config = dict(
    d_model=512,
    n_experts=32,
    moe_layers=[0, 1, 2, 3, 4, 5, 6, 7, 8, 9, 10, 11, 12],
    router_score='sigmoid',
    normalize_top_k=True,
    balance_loss=0.00685,
    balance_bias=False,
    lr_router=0.000793,
    norm_eps=1e-06,
    beta1=0.95,
)
Below are experts of layer 8 (counted from 0) of a mixture-of-experts language model. Rows are named router (the router's row for the expert), down (a neuron's output weights, with its number) and show model dimensions 192-255. Each number is 500 + 50 x the weight over its row's rms, rounded and kept within 0 to 999. Numbers have three digits each.
Before each expert's rows: "comes before" lists some tokens at least twice as common just after its tokens as in all text. This comes from a sample of Wikipedia text that the model never trained on. Tokens count by the router's weight.

# expert 12
comes before: "2", "1", "The", "==", "===", "In"
router:464437445576624539580458501523549641430475410518476553495471565536537473579488505480498666455519520566508418540510493511489589463552549493583467462585525527457521508541407481460510471479524567
down0:509487541512541447562492505488558447494421501384449478520553446487602537452449451498482547528527459566489510511513483436579520592496576498461498577362490500515522428550515477513490526477520394
down1:550406545453492559534493565493504399556488539533495530448522510458322512526419464422425461540424516538468585438425446467478485546461488413557534477571464521523574618594480414405483636469332416
down2:537541489481419513445456554606426538407479600554503524519542550470519457560504447531424488455487554504474492466507476468490527488385505449460530331496570493563501505500386520500452451393455526
down3:477560545465568442508483449425439522503542497446572588555482400573506570488509435450469408413527558486495485444500486496503549493545458564485562551407534442411513582551527572477508584529539471
down4:413516433500461586479544468516611540502548472502521508449477469459523453530573525534559427566488420510523466531484501477480474503558543594411528413510542461535499422489477508520469542583517502
down5:470447456500514492423487550523513556500502484625519535495477451527541382451523493549484492522497491504416548441409455586403530572532512454598406578484437559546530528479456502464561465530528477
down6:491542440450513541487464450466556504500500539517450523583485610564535457530516429432435400550584494487534466418453486518558504401519439422490490410499554549481486394523506470512496531404505524
down7:472529556449376564502363394437496453481498469445492476506431504531514463582378571488478433404523554459554591525560582449527508548535483500432551492489529506444465640377474557553557526419527497
down8:483551460517430537507550529489532529567574469512503510512469625488473508417587481491508540482628472539545438471493536466523483582413470520554431485499480527545491462434464521522470539461521528
down9:470438477543473502456600597488496529527477471509477468519479479499479368407553490512544520476466507574568588482531431606513445548501496533510488555471570488492501471544467592630453435459466512
down10:521496488501534481580461508518518597531571507551453444475430576548458479577443537534456417472477422523593401400482485570459468514496514474530602477464511471495528510450445459453495459492523371
down11:535464374515489425503527489397456595554521484424493479447519539547437473443484519537526445471491450508500393476491435539508512582595490364476445549467516519539548578540472449518499440544531438
down12:534418533581499448488532480505555471497534517525509455496513366418523560509514444469462572406480501486455530494543486497529434473534496473537525491417513500527478529405410454610481486447488539
down13:520558404477551503466462484560520558370569477510456443502427511507563495448503493479482497491384479475505430518568435489464552531518523540474501520478448570426511512433489495498569559443587505
down14:480481590434512530457480553431547511505496473544478511499451498395511368555465522500513544460565495554552595481478552533525519460530508484475509453547525513588545539521552563472529486469548412
down15:479599530460515499479495520518471464512493440417504448488586494525445464476443433483411448451501475565458517470564457538540436394502448482547467531534502506507447567470515452520565466544531458
down16:505341472437546579544556538459451574583476417547529471513461477461483430511462452558533545513540511474610458483459498448515473426402580490504484432511420495470465412468562354419525495539540490
down17:541482492497458524454484526586456455511571451507552470449475504449596403448504522468563523473607471525478504507461528471522431499520507445484465468516527435564441436519489549430451474476511530
down18:492570490437480508547452556462509569465445619533527491550520576534463494530487500546589507499510536485486478503498419590493465423482480493425475491559510527376400498472411455578508456623566493
down19:457531471523410453418514596456547487491465557412487494385508458458364418508521424461522429507552386449537398537536441392410390427508556554457538492578564441504519422465576472477470491527482546
down20:541437542456538551450520543535553625483444584560519444469390540540508552476491558498470473530469436444498460530490532537442546474528421380563513449604508499474544531481409511519514539565460518
down21:485502447543479624496412481564495483480583513566528498519485492438452510510441537351573493600468558550430546514481514522455447412552478483568465562524464444562423516493501463468547502494524493
down22:475345446520545484547509470556495399498462472472501445484490499462539394586465477481449437529516377517503516598507515453491481479607409539430553408411520551541554544506494499563534585524549437
down23:585420475459451537486417479440431528582375528618554470514522478486459462521444488473535550479518533471450565582495497556397506504519460487549527515558510533479503494485425457452521496473502540
down24:509540453404496452551461596547552477474471501484487533501478427505512369486388455493573411457540505550492532445507495516561547584431512491512504471490399483500489440511447405467539415491581472
down25:448498552475549427463549501581467512583480540524511504447527526498441536395467548529534523419437493480336514488590522432562571499504578410516582573465575498533522499368492493514499474433444491
down26:474522548490466460450462543498604439598604557508533481507513526537587572469518552546512462545549500447492458448558556482509547536462543556521416478495527557395452490537523547513513477479498530
down27:446472548470477474498503424500495494413475442478444485523553461547571564527533507526471549426485559564488453475435497548525330514528519427458573510484478440525529479466637622527515416374479568
down28:470474430457492569533448472527572509545516446455424497509603464515492572598386480495553496499426553530458514478595538494401542576491474496452567499403442504516506489498543544488461579455365446
down29:470554562465592500437542509500592496470495492490462564542485509387549455518488510472585515468524547457615494558561539531508533469541545433486492541445546411552421469501538385478554468545432505
down30:512484439452486627489552494490476602526401372520565505559451488481519483452451503566431512540482537524392602564533535436505415437506576497515524447494540525543576475445443457475579540509493419
down31:543455567459416480519468467461513446472486449482566392508520429540559468539554531553459526473529455433397575511450545565592493441486465489455470552452482517663516453525475551453529492419505471
down32:417456487520499547535524517499558553534504513470476470582443506558503502502514446458453520512458530506496493450481559530415521473590441529490492545561551478600464407482450554575404470618606506
down33:429543444464601514492604499533475475482533504500547515357521511545532454474500502497568410470510479505486550500488523437464425472500450435574582577493496477567518622525574487499532521571521446
down34:540471515554489407485505500457420561469488527518505481506538501450495484515459394502486517545550655458453470510597481474468544549521487413554568515433529469553523443581525553518553528499516471
down35:481501544473559532509445560506528431425515487441525537627532513530433566556493540418467427538425538544423510421502519481552519472519529544478480515462563490441508551609588565527534474606534559
down36:477513577476516562528566527535515592506490489551421511489444521449523610465497536443500568460532519444444452488489483476510535513492554473554487450423473557538400531522541526460423480500486491
down37:500560478433596488468462531487525621482493562594422576415463505536478533491471517515483515528491595495559490450493474497468506422373502488557562521578543508436500494457509457478491453532510547
down38:550547498566453516466492516466521515514551510433530463510539506539521420444504424571589494428532509471507495441537388549630514469488393594518445464588423540525525478514537565478515481421555540
down39:462434476479549467507481468546472537445417463513476534537501455415525592572538474521518431485499430546362512559535416533451563522469355454488450458541447498445449475604552497524515503394469515
down40:517498493518489475470450501490533498537466484556458448565485451523495447552506472553467534505578450512533553552539499486515463465514511504426559490580487397448476608516433595507468467542497484
down41:426481433568450548516506416440509481514434473446500503535470534486516465566541522562477484564439473499513448542515532606445527528510566490592455519466418548569478535568435469650539508442546499
down42:509593487440570570637496558412488476433517492524552542478514529498609408392524453484449559440555530477548464429553451474481451539498528498505601470500533516548522545522425489510463476418528464
down43:535510535581485478495503384545484550469491521535526424482483485503426492407538496474398552577547586492485466477436516487481479592515508516535499479479609441480519492596440542472588491500509525
down44:447514588575427433469481513541528398472552420537537469541485524524514564564450457507546558496547551423415490536381574536508412505513492479520487601394552509666361532514504426534519509543510583
down45:499484504429530529539552499503508555467498520486553524535529501483493497429475523512578395460441491437592447517579455434487510509489442441530564481524551464498490512574506512520430494521563480
down46:444432535599475489444494555536476509506477546599521519522401555509517437347491550445593491481566566545493463480549548445610486462467503430500499575436557451415532500452602483538388480414586584
down47:457473468514493510481533428430583489525510491588500441464521542459438538567494442453557579574509543464462463515412525540467537480536501520473445534614629525533441528587542466540461496509544496
down48:434493389418501465462546562472580538518500484381426463466562487483500495517471499567492430571495456484490531504462576514431570472448551430701525498576520502546572515662526476522538472604581563
down49:472583431489448488517472501498480482498511561565530440527410484489448440508548447556553565521496509583521462526485588588583429507471526408491508475472514680502513477568492470399530441467588488
down50:509538612522477443485577514423556587472428458439514597479358496513491523440542460556459477517471404479563588503494493538484524441523448565447549509485569481493560540617529463545526484406510456
down51:518355471494568457519459479540561474490523429564520569512442552492535595508479586447542536344465476533529443425478551490511433543466539548574578495483542420479512554374557483547537487475634401
down52:445548484473591487544555513468571440453517479515620373564447547512546503399452524551427519542502545470518540588471482473365596565503493384463470485507602480480441543536600502536452463506458536
down53:477467472620443417584456538474492517513492485429588552525563479591548540613445530494491574462558591587496486535549463481455527546515512516423474565524520458564475434450521508549511451521560438
down54:517542565481538535442387496477552474450411570530477508440458456493506482570459534551553539502442509546496498491512574535387531507482454533460432413550521493501505523515478462377442551559432510
down55:577572542390481494496477484470517526506409482515577514509543437544498512546446549445467515478501499505531548530462460510554488406485489526502566450547482503581509526393541524528614536505493462
down56:498557445472518512571491628507597435448510499489513578528507473454559514498506436478535518476452606492460480451583601442547613529509460547465547500518375539530538515496511549448513525507489515
down57:442411432463521515572467508514547492484460531418560449457448574443501510537526500484494438523434521466449433527554556552429507547472475496520551529436555484463571483462444465461481524438526524
down58:543510442481605480506460609499479529564470498540448531440648496544479529466471590460550439514468468475577478602384605544512489478473558542480472607502600461400477506521531457501530505480568413
down59:551496511456451449535558542549575553585522504457516511563433417409506646559440441491625502413532604440538501528537526469463460448536439479538523569513403450416493601490472503494423515449422550
down60:547514489520535536467510505462473613601477500427496488557460507565563528450427549472495476486495540424505494514520495517454446496509496488511469493459621555516510390533572507502499487512597458
down61:509586532497554467557590506505518501603527530508504504550478463428438526490377456517494570513505438450525577474491597392510554554447401422629494563536452529581406460477454477559445503495555420
down62:483471568533487461473527450576543519466572499473554557505465485530477525528530541553510456540412550565478506557458397358523471459479540529430472450453416440482394464499592348456438464471437471
down63:489493546601557517446583530422471526462571510439522528408381476568630445489468438507562435518457487471480530513498514387443545540506512481486475508498456445534558480510550500504433461495455530
down64:518486475404539533452441493523503518513508550491500404497577626566555420538497526493437499556531577433456542541541491459556605477535468585620617518474481483579513494454546487618474460568529454
down65:523560548415486517471502462549502436533617476478541491510479478391464581504509570504610518522475546457519437463465503484462420507429408512544502522478448390417504483463578416456515505510463389
down66:554520501517518560544506420592437455509433479452490462448507447497599452503623379559549499511531484433581518528582391450493568513511523519483466487515522521526576349539556484537500538457440475
down67:463523567528364485563544568456475569390501512472534562425544472463560470491489537517491542492582558509551488454555626582469501489444549477463405448467470480515510455488494507540520594440511522
down68:541527485436426531607442486447561482474578455510476499547498494525379439458544518441548514427419594427410509525437486563453399477517543516506508534512495553521459492471520521539478612497507493
down69:446490473467462529530454502455504472600504471555579522466581456487585479554535580533520381466487502614455565450499507528560543423450501565474644489519449505492496568556485477566556455539455429
down70:502507480458527521550507500494406465457501442546573549527517414540504389447466504533437516587585452480543528593440516514556408501479512404580459511488572415563510521445541504516497539524503514
down71:406562397538401482390560478464522506446456544535488509516464563518488445493477602498467424447411426459565417484454512542542558504498452496469432549438543467447493475458410481558540406601527527
down72:507577458543510467602559532564466558523504560521456542587543448487449496565543512522489530520503499515487502554540539553436495539480501498452485591473463546475572563428616513534477498499551443
down73:511440511507449557439452538580478555469481570480564498520480453483473492467482486507597456473483558535422519466456526529533467517612540499487521442493429555515512516531541447445493450575511457
down74:542542448430527508557534458499388512600515560491528450468475568506418437557523478549500532455495574526559427482479520435455456546594520557496538540554477491535477557561418474515468453496505530
down75:471427498510459468536430532509468489414485421476452574548519539517513471590539446655458502433483549573526539528504461508485572428500518565505558546531533476509587431532551471507511523568459513
down76:523520422557479555517564501480520452549566490432508375536557564554503468549411449554506459522486424533528518452453560462384559446510498507460472555395525441565436503455469621482555490477489458
down77:537481517469586509520466551479541471509505468560537487575467433453497500482543524550494620514591506574521517437501490544510591577460479506488500507508491480496528519507410387450538516471573509
down78:527461460487501446448481552504508523475571509564565579484468497520466521522467439526474372582496550497494525570607485542523508511502511484489513456486556542426523463540529507527518515458409443
down79:489451505472350626542522476524474532484510491433558518437585518474550609430460447487453455397483467509548507444509547543510542455455488603553599525493509530490540454461490490502496482508460529
down80:480513485475543521446519531513513576492464457510484505482496555477465551554419615486544564459505582535546477519522467572506467470616441511464493583500517506483493507543485541532517545499516464
down81:499580488561401408455486566574515453514495584470521564478485489526530448527483446536404484494515479574459591460492480518578623508544463635505524506497480453546477437378565494605431492463564587
down82:516523499473448495400514513488466546528426486514464455451516384431477425503548485633498493513600493477495545519531476514579516487530544559462462518506455496537459577506511554465420563478594507
down83:481544579550584492516382547491461510580503500473486612562470488497504459432558563526511448537478564424446519518449461468509562499443473480515533518529528510562454520518441487522472527527455419
down84:401534527605412513501517531455447532490513423473452509529552538484559486492511494579427510595468462481531533566490436488478583509577531512537474462396411495478463481548479533455471590494416528
down85:480407540464548500504507497419491482548492509500461578545603493533512519456547507441450495462494497546425536595484500560479457588498488476430536500569437565592537592462477458562478496535455450
down86:531505499481624561503457494456606493533458488509434507444548464515459465496454495451460507492527442532539496515506549514474536512581468476547466500543485485514448601436553507518459540421508533
down87:528554461448456423468465547524469542507541481490515488484419516464482529500492486526466469464531423529484553501516581429495463544488576477451531409520530483509552424552460468514527453487608495
down88:504509530522511521433543553384467555482549474557464469366536486419441551503384470571415515493457570582542401594551483440512471493540511510525409468500532506591474481578516491586471430513615638
down89:481502475483519480489465484482468518501515581503467560540535408454523572526522441398483476508509487520503574429481475448401530460445521452558493452524531534561559529479536508465547491524489511
down90:590481584488526532472504476535478539608524485422478568511502496450636547495461528541520544488681528439444529495539491583448496544554487547535441622547524523420533532593544479540447567551544457
down91:536497537524483569350496589424479440530422519526491538468446469571477491421517488523561440532456519574458487440408493510488465556445459499480515500434529522431489577538537512511546485466469558
down92:501446481543424466395469478561470401528523481468440531564486525625517514523523429510446434506456491436481478491444538491502526337494532551548445485544515506529477499503486529547560523451474604
down93:461492519569458469512491461459503570487452439554505510453465464497586552497491573468632530432554524449497457481553570474490490549564439459532576443535581522510530485451526597447498532455554466
down94:510504528606527468423551509439493521475465384490515426551406474369490536399449503417503507515543470488460482472533475509571525561490614473473574554552473481499511479634536534440488526521493621
down95:513511461481541481469510525490471441432492565444495488507513426467584549392388512587379514447399439446457588475508471567466457443476516493462544509473431629630491507568562449498511497524468499
down96:566492536582472436516558518428498399529510451545516452445471612480470543427450461457434427481479551478483574649508481528435473482485453480534546427526448620544465517483490457595437476568422438
down97:518507464497498494519494470464501496530473490518536457492456541513572482526520535551506438487459500476624435480574554480421448483531517519429464545520399511515561518598466443508467550480453481
down98:454537479458591561483442452503535472476501410474512555547457437520477493575508519527505489487545563524499505556559521554413505477508506496501499492469514510530481487477518507510525541523461379
down99:497469453514470554485452547470371519511436435578513403569427477501535462543406604478418409427497487460571504499439472472417521462441520637522512558539484533549478492479551538532544486513525452
down100:476545498482525507494481556495502467504448523501436525469520468541572431560529516572475467529571489543531561491437541450533545485507507582523448520473569491497465530406517620444494539476445580
down101:459456469409584530408446467549542516526495539604507435325532502450522443471446397594539522550400554548456491443554506513530437421456559530506496603564527511528624467492489483480458401421493516
down102:499505364554527490568472527483516581535529541470556520511493461559475509427484540551525531514485434527480455414511530439518525533481516590502492549498417558473602542474427494471586491449517484
down103:542607476500521477461577435500513510468408533486487492492553519543580530558582575518517549564497511541584435606522540438543509581542517461583573503536428480459452478553534484569525488533551527
down104:617456567510518484489528426514506471522496506502566466590543534543517442467563425582511523485460508543465567499499504633454443412446463569572568466506625589491502500524415569582510476485470419
down105:520589539528491476491430538533511560487419430418502495512495537556408476582439525512392435450562497589472545468491486508472471457481438468483536447431387491493469541451525569546409467560559543
down106:490513534484551540456527438464551551474398439606467428530455435465451492679437498519500516466537511484469547513495558493543589535501565529508509466473448474506409545531457516558526432498497517
down107:536534506556509591521531470477498477488477553392445437512464462419480525491550561614507510495467438548502509456482513458485467496543439545551480446468490524452506521446580572552512482470455574
down108:500509538501494522545627423504491459411527513525491464520533551410424477536515387517400512566461469478441634510496492596492491517508398556468516479519593442544477484505553464486548484438472546
down109:542550413494491492447499504533501348468461620517484530538515458524549520500577557534548520458411530466487522446554479469523559479416545517499544530497466441603572574526492488456523547444438439
down110:556387420443484477583487539552464560543510477518527541535456458496572461507491484514534547512405546483495482390538570401487384469436492583518412565521516505466507502484479548452575531449461478
down111:557492443539573485424549483470563611509378554426554491518514560473491497410533567460474534480506468503578490533401507551550548437548489561559442554517491575451551422501409451491476400441496550
down112:534510455538398439494515452500569560462486531583483530542496503454417443531579463496480558569498454476468530575502389462440555602516491525512491496374463438459497477535563466538416487584485501
down113:514490488586611493477474438452491555640449518419474421483506481456547480427505476542495580522552566460586538509595553452510499498507589485491420453496482540528544455478467496499389488530532520
down114:567578457535562475502456452580530517488572462519443548532373511475416552411488508481438508458530375464434511463505425506490490511501538436517540433452501530481463495539565513489548549600399429
down115:444474481572474427477500525430528491519539509481577590533558493647547447503439454516459418497534545499436472494525514419575397426507356484460511493540480444548554470454470481497522520513600494
down116:537499455555439534521511482468620485476305517426573449467577523524507570463556494530493498519579454562474499439484468472469507522483510472475513557473503432489552498467459529466497464545503528
down117:472538479562565533547615602565579539489495462503423487521501543504504458522495498484460465462517474476461560535545483551479472412538568463536604514521502472438518540485480523527567490474473589
down118:484454524523532488459529428513523540408444476531468479555473550578472586525500431514519507448532587598400508475469577557483509489519506506535524562553544440540540505356445556507542431503615506
down119:507526465493465538536619537499537494499482478393524460535579453509553582483499480486560460410525601575398551381442502550548501562488474487552549502441491509389454516445498534442560451508464422
down120:499507469524502561486500425494509503470518394465590488510520520482469492580486510566506508486498514459444530480608504512588542452443584517544485529466543558601523479468445531521529488427532519
down121:483518472443497489557512549506533494460516472461467524507451544477459547507467510449529474506397520386492453473463606475537483469499484490477493500522489503516551582439399468545516623298627558
down122:618415459514500562431442543547593583488456545511516440457396453583502429536521543538466488498565527502521458537433481557451448549453529587489502478508548478507526515483461545506503500566524446
down123:457548587508495530476504525445465391533523605573501501561500452503402504410560414509533471550562521474493527474520479442475499434405385517444463502425564650504482596400397609493426593548463479
down124:556345522515549510475469506489516490546474556400577450513528484505494483544500550457526520500551540537531464450419502509424538421455497437387513551494464511460538501613470503499523520448523524
down125:640475626533473367512596443560508472521442486469592497466565566523563497401509522482467525496480378492500486538626625487499497556485461570596565465510477456499535451504425574494504460508493467
down126:545515436517476520530425552504480441494604552525438549488500418466480520478465475549505437539442591608522496538523473544536509480559615527546578473479501490556564550460402563475506478476546494
down127:489439518494549508471530411499457489545506481472516523483530473544545440515428437474454450554551582549495461526476551453544391419493549551366491563470411506533564456553522532448416507456472548
down128:539426463500454484580525508479486537445484578552531448494478509501517421540574477501479458402564513500540469473606495483538536513408369501443365486418518522479499478534580473433533581469520485
down129:499565590416474495424558445466564612520565554517435478420507513491530388571433524567500431488560491489486545438529452506502490459507487554510482478454504493505441507522438472476512472473536586
down130:547439476611446619551484417405532499554478560441478519568413401514509420542407487455567468440510538494565560467563526462487497559478567566393535495501558552493506527528412475535523533480530459
down131:472522512526559468453483521540366495519498605548454524524479540434593405520542504447568480465446534460473555472501601484473532605465546452410432498364482513459473462496522572536489510517493407
down132:438499550464484497436500480460521487458513539466433440449480511539515519503520486561474549447372501446588633481451528541520494504463585553486506465656504504535488429524464484477545573513498547
down133:477494463552436510530557548445560489502551441491479588610469519511485621473592462464376414518471512432482520528482437533481573534539473453491483455552468530516547484475496472544481492571440415
down134:497404424463465487406557488479477506560466518489462478469461506515576381512525526520471415447460549547495503509472518528505453559401579459483563505550525533480520557576478500508519544508538509
down135:460462427567482535455473416534413490521496448433480494511487455527487538508423475502569563443531444458485516502518510624584458341612501483507413451503511432557605439448501551502516455547459420
down136:482499457558599441509439405459608534538477473511559507477515515565506485478440506394582477535464431445496500476487566445558428422517543445503553553489451543495434549471490529493443473494465503
down137:521446485513440464521548449502412577514585486383525530532468501600475519440579480504486560521472524522471513462465518498510612432516536457467500537536460489511610493437553505436502498441654487
down138:521472576499513520583575514591464515559494427527431532591521539518649521512544513517436481554522523477484471546482459540530505558546588560530566523469503518602552474509524467522438493475456517
down139:502484438496459502565572530526493507409512391611537358450519546518401445482470537555515506373480457521465477522485542502480491505425503576489451464425431551400495628514498482480418379446478465
down140:452538581489586515444468476447523457563515550441536522467507456455591480529485493484406438450512544495469479577509519519534583513489419459523586537587513532537484477521434486498525476514539494
down141:461554510429547517563443434494531566461372554549551544512544603434522533465505453495494513485512571492566561508481518547552530461511507541414523470567459465469570440533598598611514545550412474
down142:525510564500536505486493497533502516458498529487513454555481488512505567523458468512498446469514443552523502467523425482538501454498483541500504523517577458514613515456535559434456507410439512
down143:480548471517602555531527525472454506463460560605426496399514463458650451472471465454568482476491582491431534567466505478500537491595515528586507412486455628509513498451426511512462445443464477
down144:517508550459397534499478592506482497531507436525541479491529419514533482513501553429508525547549556451553447545429515518524497569499485506471461517510448474404524396420529439391605568462479561
down145:528509468530451493556440520572522531584460456452606406470515516468503449490444545521434560524436529552466471557466467475363493510466521613438474482509511495562510496456540582609484587538578549
down146:594530518596515478449429608545496423487560493458577515417479496527535415520543519535550480591453503523540454598521480410485441526581431472517514519517431538524443468405505539408497451562600522
down147:550522532591494439455437456516474461491520585533524515462363428569560489440419484405474440467491563423437516462395608483458498426436479485458591519644539445482531498477472563493526540497585491
down148:428470520573512455500474469482479470544485521551483528491495481499580490528483597490472582477521581495472515507527453486406574459520458595435530558554604590421572486557563546485475549467482450
down149:501391460489502533502491436466467476530485467542493460487517491471551503506476556523414527457514533521452576490527475518529378556491491477452499502550581446433486497535537399411559563427477490
down150:543562468509480468507575557563422513492467510501544522481551561537501452557473417522400521479445465475599526462498454369493448500510483554624561472439577475535472513402494579460573436519562482
down151:594518467480520512542522566544523524428574504559548479475404463536483491490491486499505507523552511602489394402597402572450456522566546482395367673489528554443518499598471475423514525383480539
down152:574490547517446467517458529554469565432456457417517479474586426394562500523573491497579492555484470562623571482553530455538488425508476497527471439486504568473452507528407491527516472452434518
down153:478477521586472517464431469466571452456503485512448437522506502393472462563508509458511655472520521523442493474410461576444565440590477495533461520445465473546423416510442586483452440511511501
down154:525436474478498507497465522583535465503463528550438490545616419577428473472461472539494549468534560574535436526463510514528501504453431468440479498587519588561475483472511548557568566469557502
down155:548508536472479488467455455552528480563576440497512527524543498579422466567564490498489540576474486516494457563464529520481460540448528541554484462575594524516518417412528479483558426503508489
down156:508497461457442523514522532465582411577433538467527545501520434473446543505486483504496536488559471501538428489493539456372536440473549455506472484479502497537507472561529503419485494429504537
down157:408504383517468420498463564610528459514574525557418377577474497422420573501413443495498434474400459532424521533503464464509462444608554368489527486478496510501529432504512462509524530478493498
down158:458505479473563580391588546425450501510485585486614462576559478419553477527410570508388531546499409562455448485545535513430506495507521558592538532519448470609521398509485553583514449453465480
down159:507419454541489522541563548540502513552563484411507489507528523505538552357500496476417474549485543483578472467522509403399473508523456513495423453468516483529477495563477572472480530435535516
down160:487490489463501484601486505437432360421432543583493482482490539456672497530455450524546457538488503418473524499553514452462494502544473483438527448567515494477477449446537520424557524436534482
down161:539551525515443471461565456462532419441556512457472405515578508543541509492565490467517493521573484382453471563535508500478491535501528493487501617515468469546544520401466539521529562494489533
down162:440454541517478571506462404575451490440488527555544520465469547442483494439525483490480541562508496456496443537489566543508539408485557463483536486508521417502493500546422522571420492528456514
down163:514452560533483513528465557441600429497549597434510466417443533503434558531455505497396555507484527488454565561559476485530438513656501479531409548542503575495579540599488466516515608398495490
down164:494514489453522559510463477425488467516516500493549536556488508450446461544472524477427496558514481502506522468451468559524539420464518493472520456608556560569418449539547524468545474448493545
down165:441583571572472441513548437473539491522373456470581534484472493451467460435529556493490462461494492443458550517510565625500523467509504499491507479608479515563479536491431502443476499529441455
down166:496528469606531513470450538520467458482483449521460509565521465545469498426577543543511516530448491472489468459498464513444470484508568473558492538539538503582475598512456547552456513612376467
down167:453485465471505482589496550406491510524486514499564463536505499526464492519463508484439423535532456478459451474449547485535449489573476594474582515611536542523505496500477474468592555476470357
down168:389524446478456446511533494552469569370486481544467512554505536430513556448505597415489497449411487498491457471511577502478465563420539506503504487510507473455448474468542448522477516484450419
down169:539499529542482529601504498399612466411432462515481519477502510472557571555466480385554507390416408468495473541571575501568503450515536471493465481462600498484559485524573421493530545501533529
down170:404516467469551542573482448525570518480487468508501539389402429581549518441425549496477504540499547497531535507490554459513591466475519487565506469566431545467450509554534574563524487547453543
down171:394351471500472514479541482428567555508533509578441387429441451520531537554543510492491452488558442368574479561543549445487521536503472511416536485563520498580463470586418516493477531484478510
down172:524502504527516456529395429503530565517500545515544509513523499466492522502552529519550451541484513555465441463402428597414545511541524533586579587472468501596546526482465504579444491431525531
down173:544472481516570537440495562597507528546499442509442600502522532519554450557489494434529510456495551467515510520475515603474494503557480421537543635462469499472517486488480452509473503566483584
down174:501460456477580531465444508550488609496545487444463424492570413536401461367537529465505445435513515530458410500436507499506476498485501491489423483414557548457579474512437457510414479502433512
down175:535488538459503492500441477571549465451515476314477516549495528495531526505503466451479474500464541532509593481447519538551414558550470397482506549570538459640425523466493505545490526428479528
down176:516539399476485534441482495513392479476527442468510531504533489441462506585489549490412520540477538534584515490453427423527515515453472441460491442431448427460517430432497566447503516493500520
down177:516467424549524475582531595558550487454499468492520473538503467491496512446530521484566534494614420510483576460540434473487414474437407511530415508508495438467475527335478495482482460439522502
down178:528542508472526544539534480476564488442547519533433409385433543453518525440481477465359488514472523372437497476528461559510451564560565520601491495397504471466560520492574447476517566374435585
down179:481531455550556536496516544539505540529451530581537449482532522523470504548453506413545459409431459510414465405488473481494456328490501439578506432501544540499550573478605511493477532425450499
down180:476530405576576565426528477594426566536518512474500493447601581591529537524562499479511535512498570480593476472485485483477506564472546500514481536491477487465552504452577453542417504529537512
down181:419493598469603378512483520486507586474518455462548467439447518444471413506513484565493566528420484428484515524419564540546584491566462440593503527629459618558431490612548471402492517500512487
down182:524531501424420527506393576556551532513516544444493535441400509438551509540466427488488491489391415503547563447629527396547564507592542421564494552429479457540511475594500482439436392502508531
down183:460539598470513419484522364506446586455444503433516464516471568519437549574416446520439476607513474489497514534531457563528491613449376476469532509429534427529586511512493489492565578529528514
down184:438521526462494455604438507436515517420476548457554482472495425592403475461523491512573485441476522487531493446512427569551526484487507552519490382554426436483426535541470473457456434497583563
down185:561447559413469490545440494496516427439538500535513474519507458494533524451561537490450488424491455422476482477442557448553479448547564597495477333460574456505477542574533522441469439487578555
down186:560406539483418482577477485466471554515480506437506467377539514583492483513473546477521530474471582544480407543524435511475437516534467527559490499421480498520583444546494558490426594476457489
down187:502428430520493469545462527518383614547518518497605502520511466483578539390516529558417548470587489568470507401444407558486525446485469534575525528514528489488418496500475481460482411545529546
down188:414560531507495504572416447480481508597473456476531493483532586401473468555487503481520454512479466462399437490572490534560518583497449427420432533348515414448512475518590561473486477500565424
down189:489561336496479521471509558523562517488465455543572536613492585534495445540537459479433532451478424557583499426482619522496555465443490451576506423608511563520491517514466595506516530514506427
down190:474488516540557453474480495509472531463534524576541482518418554620478472451535476479506483461499556523490505440516458487523440496508452427517464549594509470514504458491464460489505466428517474
down191:552445439576447516479477593481526477525527535461530461469529466453434512437530468457602531478453505437598476541514491483487514462519532418446583562535504641514527481476428520483493471568554449